Experts of a small language model.
Size: width 320, 73.7M parameters.
Experts: 64 experts in each of 10 layers, 160 GELU neurons an expert, a softmax router.
Training: a variant of SOAP for the experts, 625M tokens.
Below are experts of layer 6 (counted from 0) of a mixture-of-experts language model. Rows are named router (the router's row for the expert), up (a neuron's input weights, with its number) and show model dimensions 80-119. Each number is 128 + 24 x the weight over its row's rms, rounded and kept within 0 to 255. Numbers have three digits each.
After each expert's rows: "comes after" lists some tokens at least twice as common just before its tokens as in all text. This comes from a sample of Wikipedia text that the model never trained on. Tokens count by the router's weight.

# expert 52
router:107117132111126109124149106142073179116115128117135149105088170158165154140144158106163177120143148106133112104155163160
up11:117147090130123174154133085139132102156138149150125124099105142158131114121165130105145115149181120125120105132148092113
up12:135129150148118169139138142138110146127114122170114137113128131131121136147138121108147135113160161122116115111107163121
up13:107156110133088108115100137103158131147091106139176149091127071115142120135163171127129143157147144093143112117135144127
up14:146137115100118105141124139092152138143121100172152117101107129151131149130148128116130129128161135092140131088133127123
up15:109101177116127086114150155095152137158133128118125163104135137098111174137168116099090146139155179122147115130109160154
comes after: " |", "|", ";", " October", " May", " January"

# expert 57
router:125122131091092128159125113113099140118099102143125140129092106150171153161142159117173147119124164122170098101166171145
up10:158115118110110121098150140140137143083079159100123085149110149154118152088121109121142127152138149123142074109144128134
up11:166114134114176116147100113115128146149091172109163128096102128128137138138107122094111165157143132095139117145154115141
up12:106136138090193127132133126096153127175156124162120120135148167138126139086127156137131094108164126122115138117136054130
up13:147118141177106117124111147122069164133128105152113122131136115120138097151143078129134120128120111078125122097087128119
up14:150139148113095140118150143134161133118130136181131143132123098094134113144118132137110154141110151119099057108127178130
comes after: " of", "'", " in", ".", " for", " to"

# expert 7
router:122124151115118124171128097076124132099113116136149165137101100153153150153160150115156181130174164123119144100152127141
up10:166127137120139132139133126083093144129104177162140139136105094126164133108172131124138157122134146103123106133124143119
up11:109089059107090137167134098167097141108110135088116162114116135113132164138120182125121111120118159134152137109121123116
up12:099133101118114153088136113123151121110122129145100159129119107039165108124095113131123141141176151132127147083156082119
up13:103132118120154109123079130132139106132071131129143148125120105167122087109109114131173130124134138140139092152133082110
up14:118123111081123118169119091134121167108097134107135123099098120141125146141147142082134124154142163102137114106174163156
comes after: " by", " to", " of", "'", " the", " with"

# expert 16
router:109118157108145094119136118110070148121123116126127162109087119115145160127142166109168136113158134142152110114166138140
up1:121141139136105084133114100130133133132111112168162160095100124131148128162144135096148136152174162064137118085132142130
up2:088100066149113121115135157143149109116096107119117117121097109131087123129099129144131157126131122135101128138120118101
up3:126106128100124103128113107094130175129098145129138140135100118129141157157154132120140176127139174114138094082110162137
up4:139175105083139103101143154119123133123096138107140119119097148109121137120163101131161120130144117140123063124089109113
up5:135107153093132099115130140101097181097104102140156156127109157125127153156168179112134130136193123098136111107150149159
comes after: " |", "8", "3", "5", "4", " it"

# expert 23
router:120124136097130095124141123104103134124118121172192163118099134156164133145156140130176134138140132107126091120134181108
up0:127164172162111109140131128125086155126125108127122139153120150102152117079143155107130119107125141131080138141113171117
up1:143141093112141110152064113146103117153138160091129149147128134119153131155130135157151130100142131173138119127120129154
up2:127094124123168136133154155056096145138116075150088123143115122188134146125161135103117135117122155129117138127124139107
up3:144132123170102119128105152108130170118080116121086134126106115097121159138123122134101124125153167135157135091132150145
up4:101148125062096131134108074105110145110100128120077156115112152154151178145144165095159157122147147141154106124172131133
comes after: " as", " was", " is", " a", " became", " and"

# expert 35
router:120118136129102101148111096108124161098117145121169146099135140136130136149168133106145183166161159084111122113153143171
up1:127153136111119094157139109132145143138108104135122115113099094147138201133114142107194143107145122134137148100156116165
up2:163119095142157090174085137120105120143123137141127115095143106110165105121153171138121160124124139146114121160119104116
up3:149144113132118111155143113113103143129114092135121088146136164092151125126157152147114081103124160128130091126132115114
up4:119158095116115127135049114101117123145091130117127143106113124107119112122127154179147120129123119075098133138133174163
up5:126137100090095114074080129088136134157108165185106141154142116123165118181158109112164118136140165116159108134203122108
comes after: "1", "2", "9", "0", "8", "7"

# expert 60
router:113119140088099101113146116101113166119088110121150129108123105149122143129148164113138168153164163120143120094137143140
up11:108133111137121146131127185122085101148097145146106120121124199152141106139157129132166153110135158129137093132166102131
up12:166100117154169136126127136154126101129154097114137142150129138109140141160140147070129099135159097128146117138143121109
up13:099135097110131090115106132096092099098116121112146122138067105115143144118161133151121144115126146073140110130165108127
up14:128147094121146160142088135099130113095106159095144166110123114111151101156133127137159132140151156128124136098124138128
up15:097127117100172133129102106125155150125121106109109153128143119144170156156168190079143152131117109125168166154168130117
comes after: "2", "1", "0", "3", "5", "9"

# expert 45
router:112136142125148091134128121105094170109105098144173158111129144170130152139150145076148186133148146102150111098169156136
up1:145107145133087135122123140114123155142154128150100128166126099105109129136151112119139129149114142125118114103170137149
up2:108173074118172117143146160116115102121102131082132105113116153128169121110146152144109138158136175133111140131126141096
up3:122162123138145110163145107152119159133137143119109106145109089118142095144137127117134094125142162063112147154142125134
up4:109095163104133089118138116135133140126077093117126136163107121138163154140133130132130090151145194119180154120135129118
up5:093154130123150126117137165116103138118129114092118171069111123127159122119133109124129110152133099116145141115164154112
comes after: " ", "1", " (", "–", " +", " −"

# expert 2
router:117118142105130058166115119119082167115104122140154160124139138178173190151126126109156143154137136120155125071171134192
up1:113124131106117098126124119101114145126115146081125153113129111139137139126169150101137138128161144112131090129148168139
up2:099115159111070114143165095110124153102097108124142147123122177098151155166121130104148104153145175075141115150177148128
up3:110137123104123172126125136123081161109078112110136132127132111136127121146188135122162132165106115136094122131157146129
up4:101164103110109096112174112152114106129108130112135171151103108136155140185104117106124157146135147097125139076152132179
up5:104150168080138117145116104131143167149100120142180140092104124152104152122147146108157128121147171096151115115127152124
comes after: " |", " the", "|", " in", " a", " ("

# expert 15
router:081129125102138135141102119095138159122126115106168146144130133118128202147146135103158139164149129141134126091120127184
up0:105156174099146114126127145105106145130105121110139196106110141123152153127161147118166193146160136077119148096183135151
up1:136155135110165145131126116075135128162109115150131121140145088142137132048108130116121136118116114117152103097147101150
up2:119125126108123136118145159143145151112104119139127131118114109116126126135148121078131137178130129123099111100139142188
up3:107101134118118130149116137123141145132136106087147119124099110160128126164168124122096158154148154122135095118108102139
up4:133175137123137162133148112106134129137126057147124129130102119099145131114124122157132101117157131115180118124102114162
comes after: " the", " and", "–", " or", " on", "/"

# expert 47
router:102108139119143072163117109091087161125113121150145145155105106165133149132166158105156141156126142088159111108188136143
up1:094162155130112108143098090108136121098117098178112084082122109103108130151131145120189114148083141089114117113143174110
up2:133107135134135138094139104140160132156121119175125119121122099129123119106105113145100139135142110128150106104120112146
up3:152135138127105114163192110110143151114123120139110188091087120117107130142152132115125128109131154162148108105139162072
up4:151128143104142149116128115078162151138117135100155115112129077110115160158088145136127139142133144107112103118126110126
up5:128116114121163083132099147142130125127102130082122110123129115074153151138164122100131160128154152107105136119164140129
comes after: "\n", "5", "6", ")", "7", "4"

# expert 0
router:111126147129130112156149124124099136108118085150180147108106118139118143149132159110158157128203129123153080105146135123
up1:088122163144091081120139108133156148131140145119149103098132152162116142149114096141119150153119085143152095103129161125
up2:160172134126124085161124088092172146135150080145144133100140156117149134154102125142130090169115099098124149145140190144
up3:164092145139157143115103111136124111122119111117180138120127131094144184170136185144139112120149098154125151152112129104
up4:133158169140115138131107141101083165167116172149140101116089148111125103144145167177107102106085105071117134139105174091
up5:156101177135084117131094168119105137123109088152136116091121114151116125122134128108146091114112121084109124139108154128
comes after: "\n", "-", "==", " in", " List", "In"

# expert 32
router:111092153120116143134116115130087165147118115144161139092113110110126166187138130114157142163162136110142104123143139170
up0:119131122115143133135128136130096103086143140158206114172116136114119152139138129116144115123153135147162151122123151077
up1:136143156096072100121078127099134126117137128111169112153066091120139138076120166142163111127139121164147111116117167128
up2:107099130115104118168122129119130208151117135130112114101109176146117089135106121158112112134184157112154120126179153126
up3:162124129091132106141103120144100176117143154132135120105095116168130151117139123115159166139100120081144069097100155128
up4:123144139089121135181130082141108143098107152145123172138159120079168114150112103122150111128142131088143118128138159082
comes after: "0", "9", "1", "8", "2", "7"

# expert 63
router:125114146099118078165097115115141161097095123152126144137126093176131186126152164104126153135175154127136113090162150173
up11:126131111090117118084103097113125113118089122154187127136130085143097135136130159103115122109084079105169117086153123128
up12:090080102079164156116148093098133177140095142131119141131129113125125173152149119116130133128168159117129121045148159100
up13:129121151126124080099090109114102082127132149135113154160122119129136191126154183104135090134186118126108135081154131107
up14:115126115101090129108171130114102107130134143146162171119137150090110150151117138158140143138134075091123094071137143140
up15:152155106100175078141100103128121149092094168133130120127097114146128145145131112114118186143120199113133122118162160106
comes after: " ", "1", "2", "3", "4", "."

# expert 6
router:119156146119130099154135118111099157127114114138152153097092132121145142161145139107150136121174143134143139125140116160
up0:130119146115112106176138120128114134127094131129140145128138122142094147127109156109149125107133128081102083114098140148
up1:107124123149120102108100143116106141133098118107163192134138120134133159152129136102133121124143122098131126070119147089
up2:134123110130143174096117137123111130144109118137126149142136134136131118099185150135122116131100128094110150133121157126
up3:096107136085088098161127143161141169047119101095150171139175109104159125121146150075186122134075119147153132135123101133
up4:113096142129135091145114098117113165123101105141120151123107121114170151118108145115183167150145131128162091117110129133
comes after: ")", "0", "%", "5", "6", "4"

# expert 10
router:101115149148143122152069112098099165089137116132148153092139094180143152138160142094151165120156151118164119093146149166
up10:146132147086136094140151122111145097149106161134136185132069138152153138141151142136109130132139132129137152126126101148
up11:112119126080109075121127126117106149130099120146150120114095163133169124186143151112148155125145148094134085109138130202
up12:114121103105126100116144088128133167148101116155114164094099130136165162172166165111138150146152163090127126083165158116
up13:099098117127123143125124164141154106136085098132141147107097112136117122110156116143165156156122144148133140098130134148
up14:110112133147123125155138128157122194105128124094138175113107177108153141121109137110150138112146137126142116107142117144
comes after: " in", " of", " for", " to", " on", " at"

# expert 41
router:117121141103111119173088109127119151134085138122117170106126079147128156135146142105200129125141145115142118113135158170
up11:105128094150136136068132109075175159115095162148134145130130136124090118152149080105084099154107097113110169126139120172
up12:150147116109139150144117108145134156106108141191124137144078164127127136124108118075118184130194187081137137163112138107
up13:111151129115185103131106113129123125125105090123113148143075107144136155143127146089146129159140142136159138113114117115
up14:134151101130142076104101132138121122120152133108131112114117098120146172105183108084102168162101088123153147133152125082
up15:117162109135145160144123135110094139110114166106141079158105114100133104112144069106140079161129179110152159127112131143
comes after: " ", " (", " $", " .", " non", " S"

# expert 43
router:142124139121092092121108120140124153125089140098158130085117101124135142120144130107137154144160136098149108133144135130
up0:085117144084083165115153133114084173110099142121164131170131143143133145134149125118137164146114146160147139104105146149
up1:137107140103149123113125170118128140126119108052175121119105142116166121137159147100117145130125137143140139127096112128
up2:111177167180079103133096116105112120151118139157161108153130135127093121133134181108141150102125152105148114129133092138
up3:126118142160104110121123107125137160130109099162119147123101089125138152129119170114119104147138129158114140121173110150
up4:102123123153145114160090142130114156129181077148148137123107120167079119109125107141129179136202119140117126122133125153
comes after: " ", "1", " (", " County", " son", " California"

# expert 46
router:095111162108161089114141127104098142126102115122140177076105132150166191140164130105145154162186163109149130086162121134
up0:115089124133127148173096101095104143128107119167113106111139127108202122146163147107161162082139153127155140115163109137
up1:142111140090139116126076127131125148147137157160159136128132101122182126121112136092152160129107161125118154127134171187
up2:105191150121142122140146135140078098107141087122121122149149154124150135114183122139195084116130138154117133104137143134
up3:126129146084106107145119138125089170130145129127132111116121092144114103117161111146163139145096124098136073133106164145
up4:121143109111121141142144117103096090139089111126159103118091150109104143141125128135116145154131197116119119114142143116
comes after: "0", "3", "6", "5", "4", "7"

# expert 51
router:143106132129124112122106093083079149129108132121168166119128119145178147157157171070176135130165137122149133096182170159
up1:116128109136140089129131114168158136117082092151138101117105103155104158159140127109111172128146133119160086114122161128
up2:090138094114154129121120131123153144136101098170119108162105123093119103138152111136137148166156157124133115127124126121
up3:139167136091161141141141088109135125121117120096172135125097115109147142160109164123180132138110102173111128099131103126
up4:112140125103134104139155131151172145107094108141144129135089152092133133122169133106111097150133148115160142133123146153
up5:102161140127130125138127119147148113146100093160101117115095120126112132156159105148114138165152150107141152112090113147
comes after: " |", "\n", ")", "\"", ";", "%"

# expert 39
router:103107108073140119147135140111127152126099103131152112087112132116112182139162140123118150148135145115157119116155149125
up11:107181104104159118128157126143111105088131097137144127106102137125159121113123136049113114146136118146124093139190114123
up12:154080130115097110132102090125117128146109126110134156154124140093179128116115146133153141078139105125187127132099111133
up13:163130097121101097107104138134106111149111132144099142133159121162109123134122136126144114141103152083097114149118116119
up14:115134121128160121099132106120140104146131109117145144093123093124116152151166179077129122121141121141134142158159141119
up15:141128123131168110098146154133069142163150134131122164140128168089122102162158165109110091135147152108134146160112151121
comes after: "0", "1", "–", "9", "2", "-"